python train.py --hidden_size=320 --normalize_top_k=true --optimizer="muon_variant"
Below are experts of layer 5 (counted from 0) of a mixture-of-experts language model. Rows are named router (the router's row for the expert), up (a neuron's input weights, with its number) and show model dimensions 160-239. Each number is 200 + 30 x the weight over its row's rms, rounded and kept within 0 to 999.
After each expert's rows: a language model's description of what the expert responds to. This comes from a sample of Wikipedia text that the model never trained on.

# expert 15
router,207,228,139,189,184,185,196,212,129,166,166,229,211,191,217,200,194,195,209,119,239,194,182,170,188,247,221,168,266,254,178,208,271,146,215,171,219,214,188,220,191,219,190,185,215,199,213,255,156,227,118,241,218,222,202,162,229,233,206,167,193,192,151,198,238,188,205,169,228,247,226,227,164,181,195,194,221,190,176,188
up0,193,199,169,164,195,237,210,211,189,193,188,223,218,168,227,232,221,212,186,192,224,205,210,181,197,171,208,206,190,170,229,182,190,164,203,195,220,238,225,189,155,133,252,200,243,138,147,206,245,170,218,204,207,164,180,177,210,199,157,220,207,162,177,208,180,227,183,229,179,189,169,175,186,245,189,185,235,190,177,145
up1,208,187,218,202,219,194,224,126,205,168,203,173,201,208,192,224,217,217,234,182,166,183,205,199,216,126,157,155,244,216,206,232,234,169,182,158,239,227,178,172,194,211,249,185,217,186,220,213,197,278,226,228,175,169,233,182,209,184,228,229,214,187,193,184,238,180,173,199,159,194,212,221,201,232,201,209,209,171,188,198
up2,190,223,214,190,196,206,208,220,216,206,202,258,168,216,220,190,180,176,232,186,186,159,214,222,215,200,195,180,227,192,170,156,234,190,194,282,211,138,208,159,203,267,211,170,242,132,175,203,251,185,233,195,229,201,237,234,172,222,193,188,200,164,192,190,139,173,191,144,192,204,238,217,255,150,169,216,231,232,200,149
up3,190,207,199,189,227,182,192,220,164,210,245,225,144,132,204,179,176,186,220,168,185,218,249,195,224,229,221,190,174,116,186,169,205,185,201,219,222,220,205,198,268,267,244,214,166,243,224,166,211,196,161,161,217,236,201,254,153,200,228,239,181,163,209,176,228,183,190,181,209,208,249,214,180,240,185,210,224,197,259,152
up4,203,209,191,177,213,187,179,199,182,215,205,175,212,197,181,232,189,148,189,175,160,183,228,199,227,167,187,180,205,234,219,184,163,217,212,166,242,231,185,180,178,150,184,204,195,164,195,201,158,227,239,212,242,201,205,203,160,209,206,214,163,150,234,213,121,207,218,207,227,194,197,218,223,160,163,241,218,201,213,190
up5,214,167,200,182,208,199,154,229,192,204,222,134,166,221,195,128,213,281,148,175,189,184,201,170,186,231,182,188,210,172,171,164,200,178,233,254,206,224,189,204,191,226,208,177,202,210,195,240,149,226,231,254,193,194,206,169,179,181,214,271,185,188,169,153,269,224,155,230,142,173,144,213,187,142,214,252,231,220,192,177
up6,165,224,179,189,250,213,218,191,214,207,179,204,206,209,193,219,196,151,228,231,202,196,224,210,182,204,221,195,199,166,240,251,240,168,222,196,216,197,179,213,228,197,227,250,228,230,169,169,192,183,208,248,209,233,251,149,244,178,201,260,208,236,238,183,189,240,241,133,174,214,151,200,205,263,178,176,201,203,182,144
up7,178,179,214,201,163,202,186,199,173,241,219,199,170,184,232,231,235,187,203,187,218,224,199,196,212,213,214,152,199,191,233,206,215,174,176,226,204,139,177,215,186,228,199,163,217,149,215,167,214,226,222,162,221,160,191,247,202,199,159,238,256,207,214,219,180,181,182,203,246,163,152,232,154,194,180,191,244,216,182,171
up8,215,194,159,171,245,187,247,207,202,193,180,183,168,169,206,202,196,201,196,200,189,198,231,298,152,173,191,188,177,183,202,195,198,179,245,225,151,225,196,216,175,227,216,200,265,145,207,151,203,187,209,200,210,189,226,171,195,155,181,244,214,158,207,189,169,174,172,226,246,192,157,192,242,192,237,152,235,197,222,192
up9,197,232,223,197,228,166,210,269,234,221,211,205,189,223,185,198,156,246,183,203,197,200,233,207,211,146,166,183,222,182,179,202,155,219,177,212,263,213,193,251,223,257,262,202,216,204,207,169,167,209,210,207,203,234,154,232,235,226,214,204,225,179,209,244,156,230,154,198,173,167,185,199,225,180,231,219,210,207,160,235
up10,234,204,191,237,221,191,187,204,228,131,170,183,193,196,182,221,207,246,190,211,224,211,179,177,182,230,259,185,255,242,193,193,203,216,212,284,209,199,199,273,209,261,219,214,250,117,192,214,235,189,161,171,196,210,166,216,166,203,260,187,193,171,141,242,176,190,179,165,261,196,235,189,248,227,249,223,189,215,214,183
up11,295,218,222,189,198,246,212,157,188,169,214,214,242,195,233,177,194,261,163,207,188,218,216,155,210,179,216,264,193,224,235,215,218,168,174,198,223,227,177,199,218,184,188,170,144,203,153,186,231,132,189,233,191,186,206,204,228,191,233,223,166,189,207,175,180,178,206,202,188,184,235,166,157,161,175,188,250,215,219,209
up12,203,158,225,197,276,173,171,162,210,261,215,188,160,199,219,164,143,254,225,206,222,212,172,171,215,152,290,218,160,193,184,188,199,186,204,145,239,204,186,224,205,228,205,239,195,207,251,208,170,151,221,216,177,177,148,206,238,220,217,213,159,165,263,161,170,144,218,165,156,173,214,209,234,187,175,209,217,234,205,204
The, possessives and words opening a name or phrase after a preposition, such as National, American, New, World, Indian, Best.

# expert 16
router,195,243,167,164,193,195,212,220,199,248,146,283,190,150,205,229,213,185,211,208,210,195,190,226,209,227,205,143,237,230,213,218,253,181,189,247,208,186,173,203,224,224,169,205,230,167,219,201,159,235,103,258,169,230,208,196,204,201,188,95,191,185,192,223,214,186,211,227,216,209,223,230,192,201,172,144,258,228,177,143
up0,205,175,180,232,196,197,198,209,165,168,228,225,197,248,175,194,208,222,272,175,166,160,269,240,173,191,215,234,197,265,184,199,191,259,183,252,210,194,155,224,177,181,186,242,189,214,242,247,159,223,163,184,159,189,184,223,182,180,170,237,185,141,168,215,205,234,215,178,177,230,205,170,160,176,215,164,215,198,175,175
up1,187,246,202,221,170,219,198,231,189,249,211,195,233,196,128,199,205,230,197,197,229,185,192,207,178,218,183,183,229,195,230,194,186,233,211,192,248,201,161,142,236,174,196,263,212,186,199,140,178,109,236,184,246,191,159,249,227,198,215,270,211,228,247,173,186,189,204,256,295,199,172,205,198,199,180,220,208,174,239,182
up2,171,170,208,174,172,206,184,211,226,203,205,170,175,222,166,216,157,189,215,211,282,186,176,200,201,145,155,175,188,221,158,191,164,220,234,161,205,215,175,218,186,201,174,214,153,248,252,214,199,203,222,172,151,215,174,239,129,191,206,253,179,226,219,188,151,183,194,192,222,154,162,190,209,164,158,225,199,172,199,195
up3,230,139,155,196,193,202,187,149,192,274,201,263,162,187,209,200,200,202,235,211,214,214,171,187,219,215,159,214,198,183,159,227,208,220,219,184,166,175,187,210,215,221,163,222,218,178,220,166,227,196,169,224,169,280,224,239,196,164,196,214,172,194,192,207,218,239,136,190,213,160,149,149,204,189,213,202,195,133,150,133
up4,188,204,174,195,198,180,157,192,200,237,198,204,187,171,240,204,141,178,200,217,266,201,210,197,195,206,154,224,206,183,237,260,183,193,167,161,262,187,195,226,234,158,168,175,177,185,262,233,170,134,222,176,232,179,214,198,179,196,200,181,189,191,221,198,185,180,241,204,201,227,207,186,216,223,172,184,119,201,164,191
up5,185,189,182,237,192,175,198,196,205,186,133,174,191,199,194,117,145,229,197,190,222,195,188,186,182,216,213,196,224,141,233,209,198,217,195,205,203,253,215,135,182,233,233,155,217,170,192,169,207,238,201,199,227,197,203,210,181,233,223,195,167,199,205,213,300,211,213,203,200,177,190,240,204,225,248,185,219,170,195,190
up6,200,264,188,252,202,205,181,191,255,204,179,220,163,157,179,184,205,192,194,175,241,162,259,158,197,201,262,242,196,230,259,188,147,182,222,231,232,192,237,212,180,224,190,215,199,205,267,217,230,227,205,208,189,189,200,210,191,193,185,221,184,226,169,184,206,203,178,184,175,239,210,230,226,137,240,178,211,247,227,156
up7,244,147,225,163,170,226,232,244,215,219,213,156,213,170,215,226,217,238,189,210,183,168,261,176,141,187,156,217,191,155,187,186,198,210,209,210,174,256,195,277,188,193,224,175,174,234,174,222,167,190,229,145,202,173,182,177,226,154,204,191,223,195,193,226,185,174,188,221,156,176,244,118,227,238,119,195,209,208,204,196
up8,207,205,172,173,218,263,205,244,126,179,198,154,166,215,202,137,227,146,231,194,178,132,233,248,168,207,220,191,195,222,210,205,137,226,199,204,246,196,260,204,223,193,208,167,175,194,256,187,204,207,177,194,124,183,176,197,174,257,224,187,229,147,196,181,203,216,155,225,197,138,134,190,153,156,219,161,200,222,147,175
up9,212,209,221,191,226,280,144,233,191,205,160,247,189,172,223,178,215,200,259,149,195,183,183,250,176,188,193,183,143,244,173,209,201,204,196,259,204,197,200,207,221,219,168,205,190,199,247,262,207,155,209,190,205,195,193,239,221,227,213,206,138,178,183,202,261,244,204,179,204,203,215,174,215,189,204,222,216,216,195,185
up10,160,190,189,229,146,228,156,191,190,160,231,216,209,221,152,185,215,208,224,230,199,158,256,193,198,182,208,245,154,191,229,244,182,192,204,195,195,145,197,155,205,191,214,234,238,224,214,192,166,239,240,166,170,177,200,245,188,204,183,214,211,114,179,197,139,176,234,211,254,266,163,230,194,206,172,211,259,236,184,144
up11,232,270,189,163,196,239,187,235,153,205,204,173,214,193,169,276,248,182,231,207,201,204,203,222,219,245,199,193,199,183,194,235,169,155,205,180,203,202,221,136,144,247,187,196,232,207,162,164,150,206,185,196,248,242,200,199,232,208,156,144,205,212,179,229,236,179,181,180,213,224,234,210,158,221,229,202,149,202,223,191
up12,254,164,207,227,155,196,164,193,176,196,176,211,203,154,171,199,166,196,170,203,234,176,252,165,201,168,210,204,197,170,179,213,173,159,229,206,201,177,178,262,167,235,204,246,220,208,212,204,225,213,219,155,205,141,196,171,186,171,215,158,222,128,208,188,176,271,135,192,165,187,229,210,187,185,204,201,194,151,212,195
Articles and possessive determiners opening noun phrases after prepositions or sentence starts, such as the, a, an, his, its, their.

# expert 10
router,216,210,195,213,239,206,162,182,179,156,215,176,161,184,145,192,184,230,184,247,190,195,220,140,176,176,207,170,257,198,166,171,229,187,239,248,199,187,161,186,161,207,187,208,213,216,192,223,170,185,153,229,249,218,237,173,202,295,209,194,231,204,177,203,189,201,171,289,192,227,172,247,158,210,180,245,235,224,209,162
up0,179,214,196,162,242,158,192,202,198,153,259,219,187,188,241,217,191,174,210,195,170,231,140,194,240,182,183,163,201,195,180,210,225,238,168,218,238,198,236,221,212,182,265,176,246,222,183,167,212,235,183,163,186,173,192,162,199,256,250,197,167,211,201,145,193,243,156,225,174,179,185,177,217,183,231,145,137,269,153,199
up1,212,152,238,193,132,162,142,160,173,211,236,234,228,174,223,167,198,183,158,177,180,206,153,147,133,267,222,263,181,218,182,148,170,238,218,259,233,238,200,225,222,203,242,167,162,173,227,182,224,246,180,195,175,198,179,212,253,206,209,191,215,260,229,203,151,181,211,171,237,198,245,163,218,180,272,190,186,206,231,143
up2,186,209,146,205,178,218,270,188,210,243,235,149,191,231,186,134,203,209,209,238,249,243,275,251,169,194,206,158,160,147,144,216,204,179,237,241,161,200,211,214,220,203,180,214,219,190,223,210,198,220,148,184,220,204,168,186,211,210,227,207,162,228,216,170,201,220,202,255,205,196,256,249,170,200,165,201,178,125,209,218
up3,168,203,176,212,184,148,156,184,188,219,210,193,211,210,192,165,164,184,158,293,205,267,197,175,149,229,218,194,203,169,207,239,222,220,162,148,220,229,172,254,198,166,226,192,228,195,181,256,182,205,227,189,209,233,183,190,213,240,189,160,175,246,206,164,189,179,226,247,211,225,137,263,158,200,218,194,193,237,246,258
up4,199,236,202,200,157,184,216,221,180,173,164,222,206,221,210,182,171,181,155,216,210,200,250,230,161,231,203,141,168,247,187,212,213,184,169,203,223,201,210,267,199,193,236,276,217,149,180,196,166,238,222,194,180,210,203,210,147,219,258,236,180,180,185,244,227,180,232,281,190,194,268,209,207,183,194,179,203,283,163,152
up5,176,197,181,181,134,192,206,201,211,203,239,187,150,159,238,187,153,201,261,184,230,135,178,218,150,206,226,222,206,191,188,241,221,212,195,183,215,210,156,182,208,151,258,221,225,167,230,152,140,212,184,184,174,172,189,220,185,221,177,228,190,214,220,185,220,218,204,227,130,150,196,205,241,196,160,183,168,197,233,220
up6,228,214,181,160,181,248,194,216,203,189,236,168,152,252,193,153,185,174,175,165,230,244,228,214,178,233,188,186,214,236,235,207,240,168,187,183,128,197,241,181,214,219,177,203,215,189,176,192,194,210,167,275,217,210,231,143,186,188,177,161,165,217,167,156,199,164,228,232,208,259,211,167,255,200,190,230,194,190,207,239
up7,192,145,169,195,225,272,213,179,128,171,195,165,182,213,199,191,190,182,200,174,240,162,179,213,254,202,197,210,182,241,178,229,237,225,180,161,176,160,240,167,174,134,242,261,205,175,176,202,235,205,223,234,193,169,206,204,206,159,185,156,216,199,206,231,176,253,210,202,170,206,178,110,221,219,234,237,169,173,159,157
up8,225,202,200,213,167,211,149,170,217,214,254,228,163,206,168,236,144,200,228,180,171,189,221,202,251,165,202,168,155,211,181,181,199,178,240,214,208,240,194,211,165,208,262,250,156,201,205,204,207,163,164,193,186,261,162,255,160,189,237,186,162,197,199,192,229,204,146,196,200,198,186,196,257,204,173,220,193,186,182,205
up9,263,269,185,182,222,170,174,196,184,177,240,194,242,222,166,179,216,276,162,187,200,161,226,171,204,220,224,180,213,175,256,217,247,222,270,141,149,201,221,225,207,170,167,174,199,162,185,238,179,215,225,199,223,196,230,156,161,224,192,211,186,196,188,176,267,158,227,199,198,223,275,241,191,209,182,177,192,227,250,210
up10,230,194,199,156,187,194,212,201,220,215,205,177,194,172,249,192,235,203,264,286,221,231,215,191,179,189,237,228,176,207,211,185,199,218,198,197,239,183,190,225,221,274,193,180,218,196,202,216,209,198,211,190,202,118,217,200,169,174,180,198,162,160,161,186,215,182,233,211,137,147,247,206,214,201,183,174,193,237,240,153
up11,269,157,175,233,183,225,220,240,221,213,225,269,116,207,207,226,262,174,221,158,255,182,192,223,199,202,196,185,178,211,219,196,193,165,180,249,199,177,291,132,234,181,224,201,198,191,164,200,235,160,243,195,227,254,205,200,207,185,186,145,149,179,208,182,247,200,177,224,148,151,191,174,198,209,193,204,157,151,241,221
up12,193,160,212,197,205,247,157,168,228,187,179,184,189,123,139,217,219,219,232,141,248,179,197,166,190,196,262,240,166,161,207,264,210,187,164,189,190,202,141,159,258,228,239,253,188,178,228,197,188,148,220,243,212,203,187,198,205,195,199,162,161,215,210,222,197,202,132,241,215,211,221,176,204,176,136,220,194,180,197,242
Capital letters inside acronyms and abbreviations, plus league and sports-table terms, such as SATCOM, ABA, AL, MF, DF, Cup.

# expert 28
router,228,229,202,173,199,209,194,189,172,205,195,214,162,191,227,218,197,198,182,166,122,161,220,176,240,218,217,183,224,187,193,217,231,164,180,164,176,191,193,244,243,190,176,218,217,213,221,190,197,192,179,215,210,130,192,186,170,154,163,116,212,189,195,173,227,172,169,191,153,200,221,205,184,252,123,204,202,259,243,233
up0,223,178,184,231,213,215,229,152,226,164,186,243,183,208,217,214,170,224,168,172,218,241,234,187,140,137,226,179,212,189,205,197,213,207,170,214,212,235,213,143,177,174,216,142,223,193,216,162,182,239,199,158,137,213,135,204,236,208,220,256,197,228,251,232,185,195,186,221,186,215,220,245,218,222,161,178,178,244,209,204
up1,228,165,202,233,177,235,196,170,184,194,161,234,170,214,189,167,189,254,184,146,170,159,231,178,185,228,255,149,192,232,218,194,256,211,240,163,212,196,221,184,233,204,221,170,173,222,188,190,252,159,190,203,248,208,191,176,224,241,261,199,209,191,159,185,227,196,203,174,195,229,181,257,188,206,130,228,145,163,191,203
up2,211,223,198,183,214,244,193,212,190,144,210,243,199,194,189,167,245,200,217,177,208,197,224,171,178,253,203,185,219,159,222,173,177,176,154,239,202,212,258,190,190,226,216,216,246,217,210,218,213,248,192,187,168,221,200,165,176,246,237,201,261,207,199,203,192,202,179,264,199,160,250,226,219,225,118,220,237,161,235,163
up3,185,106,191,261,248,247,237,197,231,232,159,208,192,228,211,196,200,206,171,216,228,266,206,160,208,164,235,176,202,218,183,234,214,230,191,209,171,198,187,144,175,212,187,190,214,152,244,252,182,157,252,201,206,191,152,230,191,249,143,285,220,189,200,228,208,138,152,206,235,183,170,183,157,192,197,173,174,226,195,190
up4,156,203,270,165,222,196,243,230,169,163,230,183,147,115,192,202,203,154,213,207,228,182,171,148,207,179,178,142,200,204,240,157,227,184,183,203,227,161,199,188,245,238,250,177,169,240,158,195,236,204,176,233,215,206,194,194,210,225,141,225,225,213,232,208,203,201,133,218,158,250,211,175,205,192,193,173,198,141,193,206
up5,190,189,200,173,202,224,236,246,209,249,220,244,233,200,188,148,183,126,212,169,219,165,226,192,182,177,200,172,224,136,209,230,236,187,228,207,214,196,213,219,170,257,208,143,167,173,230,198,188,155,195,189,221,191,195,174,219,166,196,187,182,167,225,170,201,185,190,180,196,164,172,196,249,185,217,206,236,200,270,204
up6,174,251,156,244,178,153,158,201,211,150,205,194,143,173,182,185,238,198,150,185,200,200,209,156,169,195,216,178,236,173,214,223,205,223,171,186,205,178,199,184,174,196,221,220,199,173,211,215,185,203,143,191,166,182,245,191,229,200,234,176,167,177,178,169,200,180,237,183,194,228,207,209,244,193,186,178,165,224,197,180
up7,218,172,194,171,196,190,175,200,222,222,183,223,187,172,138,198,261,167,183,180,232,154,191,199,171,160,193,216,250,166,188,227,212,191,177,203,170,199,245,212,221,185,243,189,248,177,182,172,201,211,243,214,195,216,282,224,158,247,215,207,188,187,182,196,219,191,186,196,187,196,224,256,215,164,193,203,215,250,236,175
up8,209,163,155,175,219,187,237,184,252,205,215,185,224,245,170,226,177,197,196,176,184,222,203,138,197,272,198,202,200,217,211,246,179,203,215,203,211,207,221,210,202,185,201,212,245,167,236,217,191,147,169,234,187,203,208,202,136,176,189,234,220,198,203,174,215,202,268,214,178,202,196,193,216,233,201,152,168,171,224,173
up9,231,266,138,161,131,124,221,195,198,226,186,197,188,208,224,180,193,207,192,190,189,213,222,173,245,202,232,204,207,172,178,151,229,198,186,227,173,178,217,204,201,207,163,203,169,270,183,192,221,221,157,259,154,212,201,172,183,121,188,201,228,164,234,160,192,239,148,180,205,236,228,148,173,250,194,153,172,208,208,268
up10,197,242,177,193,221,226,228,186,219,189,161,256,187,215,198,206,161,215,196,216,229,223,236,239,215,230,201,203,227,190,271,228,158,220,220,193,223,192,220,187,187,201,212,165,212,246,180,180,184,124,170,224,226,226,221,190,196,204,214,231,164,126,217,218,186,222,236,212,194,266,154,179,187,200,222,184,131,247,216,212
up11,189,207,214,187,172,227,196,231,208,166,172,197,220,236,227,198,193,156,147,209,222,153,191,234,190,190,229,230,123,174,179,157,156,225,259,258,244,202,259,173,213,218,231,160,177,150,215,170,208,211,181,200,217,224,233,204,242,180,185,215,157,194,165,218,227,196,273,175,234,227,173,161,218,142,202,221,184,240,170,150
up12,245,228,171,203,195,141,239,200,225,278,216,181,165,206,210,189,195,184,221,185,197,232,213,188,182,194,175,261,203,218,199,280,279,215,211,149,219,209,238,220,220,196,233,191,219,232,136,219,248,176,243,213,186,181,187,164,204,184,169,192,163,173,242,152,249,198,166,192,188,219,194,214,164,171,227,182,248,233,106,227
Opening pieces of longer words and capitalized names, often after the or and, such as con, comp, sp, Cont in Controversy, Prot.

# expert 29
router,180,225,215,171,186,185,201,145,146,236,201,187,221,211,187,217,180,243,188,237,160,204,175,96,236,289,223,163,237,233,168,157,186,162,183,219,162,242,166,168,164,226,181,176,202,150,244,192,226,239,193,245,258,163,179,206,171,245,211,157,242,166,145,208,181,147,240,232,152,167,185,217,169,188,186,191,198,221,225,156
up0,229,198,206,189,178,178,172,182,162,209,190,225,217,131,194,224,201,184,221,222,198,206,185,196,192,215,214,169,180,203,242,163,153,156,186,203,184,214,170,206,140,181,190,174,255,179,208,124,286,156,226,199,187,198,219,224,222,228,183,205,180,245,216,212,221,192,178,202,195,221,172,221,170,196,232,152,193,174,189,234
up1,229,185,146,205,199,140,191,213,216,191,206,184,197,173,212,181,264,251,226,200,268,186,190,240,194,166,195,241,169,220,221,208,225,162,248,201,181,185,214,177,163,201,230,225,228,255,237,183,183,165,195,190,190,191,208,147,157,232,210,197,232,245,210,179,193,212,202,239,96,176,206,176,294,174,193,213,224,120,219,158
up2,165,233,157,157,210,186,168,183,203,162,266,161,237,224,202,196,209,203,224,170,190,213,236,192,197,201,219,216,290,216,303,258,217,203,210,224,237,198,164,236,223,206,153,222,220,180,203,152,190,165,236,253,176,206,248,248,213,166,193,227,220,213,227,233,215,209,210,174,221,175,189,249,207,155,173,198,234,225,205,175
up3,172,185,191,236,196,220,177,210,211,176,150,187,210,188,159,205,193,166,204,139,136,171,215,247,222,207,240,249,154,176,163,239,213,188,218,198,196,217,210,178,194,180,162,211,134,229,155,174,186,181,210,184,170,233,178,189,170,166,241,234,183,228,202,206,117,201,156,169,160,194,161,180,161,221,225,86,196,136,228,194
up4,202,211,205,142,249,197,196,190,241,227,187,218,200,187,201,180,159,186,198,239,184,227,211,186,183,210,214,245,234,207,190,247,192,215,156,210,236,210,193,189,236,242,221,240,233,198,188,180,197,256,203,212,244,185,194,187,137,234,186,220,187,184,187,211,197,196,189,151,194,226,175,252,244,196,151,207,189,252,228,155
up5,194,227,213,245,206,190,186,214,152,178,197,192,222,174,176,190,208,204,224,251,187,207,245,166,217,185,186,193,190,227,208,215,223,208,198,223,218,220,219,157,194,223,240,193,211,202,203,234,178,240,219,181,173,263,155,204,184,216,206,224,249,200,162,160,174,113,184,220,185,202,189,212,192,141,135,247,182,203,269,191
up6,257,197,182,223,161,225,223,165,165,225,230,169,208,172,209,154,142,225,155,200,196,206,132,208,227,232,192,207,216,196,182,206,198,226,202,143,187,172,232,194,163,218,205,167,201,203,153,134,133,215,218,225,136,241,216,255,237,149,207,228,149,197,233,250,182,226,143,201,147,196,219,195,204,210,193,162,179,188,183,173
up7,230,239,198,213,224,162,246,210,193,245,233,202,214,210,201,246,176,231,198,176,223,206,207,216,191,236,211,177,250,174,207,171,179,178,206,181,234,174,188,188,217,196,204,171,213,198,233,201,236,265,189,182,129,196,201,206,201,207,207,239,202,185,200,222,239,235,220,189,207,185,154,181,214,211,200,215,225,176,145,238
up8,239,198,204,189,202,241,228,257,217,240,207,190,174,230,250,229,123,220,238,201,190,215,209,166,161,214,241,176,174,212,214,176,208,172,233,170,201,236,210,195,179,185,241,238,191,132,148,215,155,194,278,194,196,141,156,205,212,199,210,199,137,155,138,208,181,231,242,169,243,187,195,220,222,237,242,189,207,136,169,224
up9,193,213,176,186,234,190,188,194,285,199,223,214,203,239,257,191,238,183,246,182,243,202,232,242,169,191,217,212,187,209,176,181,166,177,162,220,193,205,233,172,223,237,212,261,224,214,182,215,187,176,201,237,237,206,233,169,205,162,179,190,153,179,276,220,144,198,164,202,201,222,255,211,212,186,204,160,221,176,123,239
up10,189,207,225,213,231,245,178,198,183,223,198,178,157,176,173,144,207,212,160,177,203,222,244,223,207,131,163,239,205,198,197,194,191,239,196,226,199,177,150,212,176,196,247,154,216,198,198,190,153,193,178,217,181,214,218,196,223,273,205,231,166,180,195,287,139,198,218,211,190,221,234,224,224,227,175,250,199,182,165,154
up11,154,260,178,190,170,214,269,222,182,242,187,213,104,171,193,212,176,228,256,216,223,198,211,226,221,222,178,175,203,252,163,228,210,147,193,189,225,181,238,180,163,180,149,213,169,193,197,182,204,195,212,136,171,244,188,161,209,224,224,167,225,209,225,229,208,202,236,171,234,172,208,162,159,184,207,221,235,214,201,220
up12,208,231,216,193,189,164,179,168,277,235,142,185,233,229,192,191,182,256,220,206,195,174,228,157,137,241,193,188,208,195,208,182,202,161,177,200,142,142,186,159,252,214,208,204,183,142,188,219,233,194,184,208,196,193,220,183,225,174,170,218,174,192,214,190,242,263,234,188,197,198,222,185,162,179,143,176,230,260,151,259
Given names, surnames and place-name parts in lists and tables, like John, York, James, Creek, Lake, suffixes -ton, -ley.

# expert 31
router,171,241,131,226,191,118,187,113,225,193,193,272,197,195,169,213,170,202,212,228,150,166,169,146,217,189,196,151,198,228,215,165,161,163,222,252,194,134,177,157,215,196,160,165,180,191,242,242,245,220,195,257,225,190,139,176,217,163,100,194,227,165,171,178,175,168,204,217,224,178,128,192,219,208,228,202,265,212,185,177
up0,278,187,227,215,190,206,178,228,183,217,202,226,140,183,194,236,164,226,238,175,197,175,210,175,179,212,184,219,212,270,233,145,214,206,171,162,234,162,229,163,218,221,218,182,251,195,201,169,249,140,213,222,213,186,208,185,169,191,193,169,142,217,169,214,232,202,158,219,228,203,194,181,209,158,175,250,171,181,250,234
up1,238,180,162,201,161,170,211,205,226,214,227,201,179,206,277,196,198,201,280,171,227,176,224,212,172,263,236,195,171,244,236,140,219,140,187,198,165,198,207,285,251,198,170,166,178,181,217,226,227,234,201,166,223,189,188,161,217,199,175,197,215,195,196,206,228,209,258,235,186,219,213,212,223,248,228,173,200,210,222,196
up2,193,214,182,189,204,209,236,156,159,206,211,188,193,232,221,159,174,179,193,249,190,171,189,225,204,189,198,203,140,209,214,180,197,223,208,247,217,225,166,135,256,187,209,208,218,225,190,170,178,240,185,231,215,271,234,240,233,172,166,177,223,202,243,195,137,230,177,169,162,152,157,265,179,249,205,204,190,239,170,266
up3,234,172,224,175,233,221,176,170,203,227,157,182,253,171,227,185,224,197,180,173,144,239,214,228,215,213,185,181,178,223,191,177,214,232,213,203,202,196,222,211,185,226,277,181,189,220,210,231,185,193,191,236,210,173,150,192,175,130,215,233,184,192,209,120,123,199,244,162,174,183,195,205,168,171,162,232,206,214,227,197
up4,143,185,154,237,253,197,209,208,254,187,177,217,191,174,223,206,182,205,201,201,190,235,228,180,134,218,217,235,165,223,185,191,184,166,153,210,206,239,176,152,173,152,212,188,174,188,259,178,205,192,202,152,200,201,198,148,147,187,173,207,201,185,212,218,149,170,205,217,218,147,155,213,218,180,176,179,179,204,193,215
up5,251,217,187,229,186,209,135,191,178,189,210,202,196,176,186,252,231,215,192,264,166,191,168,129,147,164,230,152,168,190,122,213,186,168,258,236,200,207,179,180,248,235,200,221,233,204,245,169,193,186,190,213,221,173,185,277,204,185,209,226,160,224,228,237,155,199,232,219,175,224,210,205,231,185,163,287,191,152,189,146
up6,221,222,165,198,213,253,204,200,152,183,181,214,260,272,196,220,298,255,194,225,246,208,196,170,207,242,205,247,218,190,216,253,212,184,166,254,186,239,209,143,203,190,117,194,246,213,160,238,234,176,234,208,161,246,206,204,193,212,218,199,172,184,181,229,171,159,228,183,166,217,188,153,235,194,192,185,142,189,220,197
up7,222,173,189,236,210,204,224,169,159,194,220,245,153,192,180,163,195,204,188,194,197,226,252,210,194,181,193,219,244,211,194,212,152,186,229,278,202,168,183,181,202,252,219,148,235,215,178,197,245,133,204,223,179,207,156,204,168,191,176,180,231,204,190,201,218,151,210,144,172,170,179,194,225,221,217,176,161,216,174,171
up8,233,175,239,206,191,214,224,228,150,214,193,234,220,207,228,222,222,242,243,234,241,186,187,184,203,200,222,191,219,215,198,183,205,230,182,199,190,204,232,188,185,221,204,168,262,206,205,183,214,179,193,171,180,216,260,250,196,267,160,208,217,159,191,173,194,212,270,183,205,209,196,246,169,183,212,188,160,198,248,141
up9,160,211,194,195,210,213,233,162,145,221,189,207,155,205,199,156,218,171,196,197,236,196,187,217,178,205,207,255,124,261,204,210,237,218,186,195,184,178,236,185,211,164,186,199,192,244,194,158,234,237,216,273,147,153,180,139,216,213,157,201,194,229,219,209,215,206,199,227,254,168,188,201,174,215,114,198,201,201,233,144
up10,237,244,188,212,238,161,207,243,227,200,215,254,254,215,253,240,196,168,260,176,261,184,180,164,179,213,143,264,210,198,218,167,173,274,204,216,189,184,211,201,224,209,166,194,174,139,205,211,208,154,168,219,152,202,94,202,238,275,235,206,222,171,216,175,151,175,235,205,238,243,219,156,194,143,182,193,192,202,176,193
up11,208,191,194,219,213,183,114,139,199,141,186,168,214,214,246,202,210,280,213,152,192,196,193,183,147,215,230,171,184,148,218,173,154,200,162,223,212,154,222,192,188,254,220,188,243,204,189,182,210,172,183,182,190,235,213,167,170,204,154,193,185,192,190,201,216,120,220,176,225,191,215,175,187,179,202,213,234,261,172,210
up12,231,192,167,232,174,192,187,162,171,226,234,188,226,186,197,199,237,251,181,237,143,214,160,162,180,191,184,236,149,188,183,223,199,180,240,195,273,183,186,180,243,228,203,212,235,208,204,197,184,181,106,196,185,165,165,192,229,176,151,189,142,202,238,202,211,179,224,229,217,246,180,180,234,171,157,143,229,188,216,195
Subject and object pronouns and plural noun endings, such as he, it, who, them, people, men, -ions, -ers, plus %.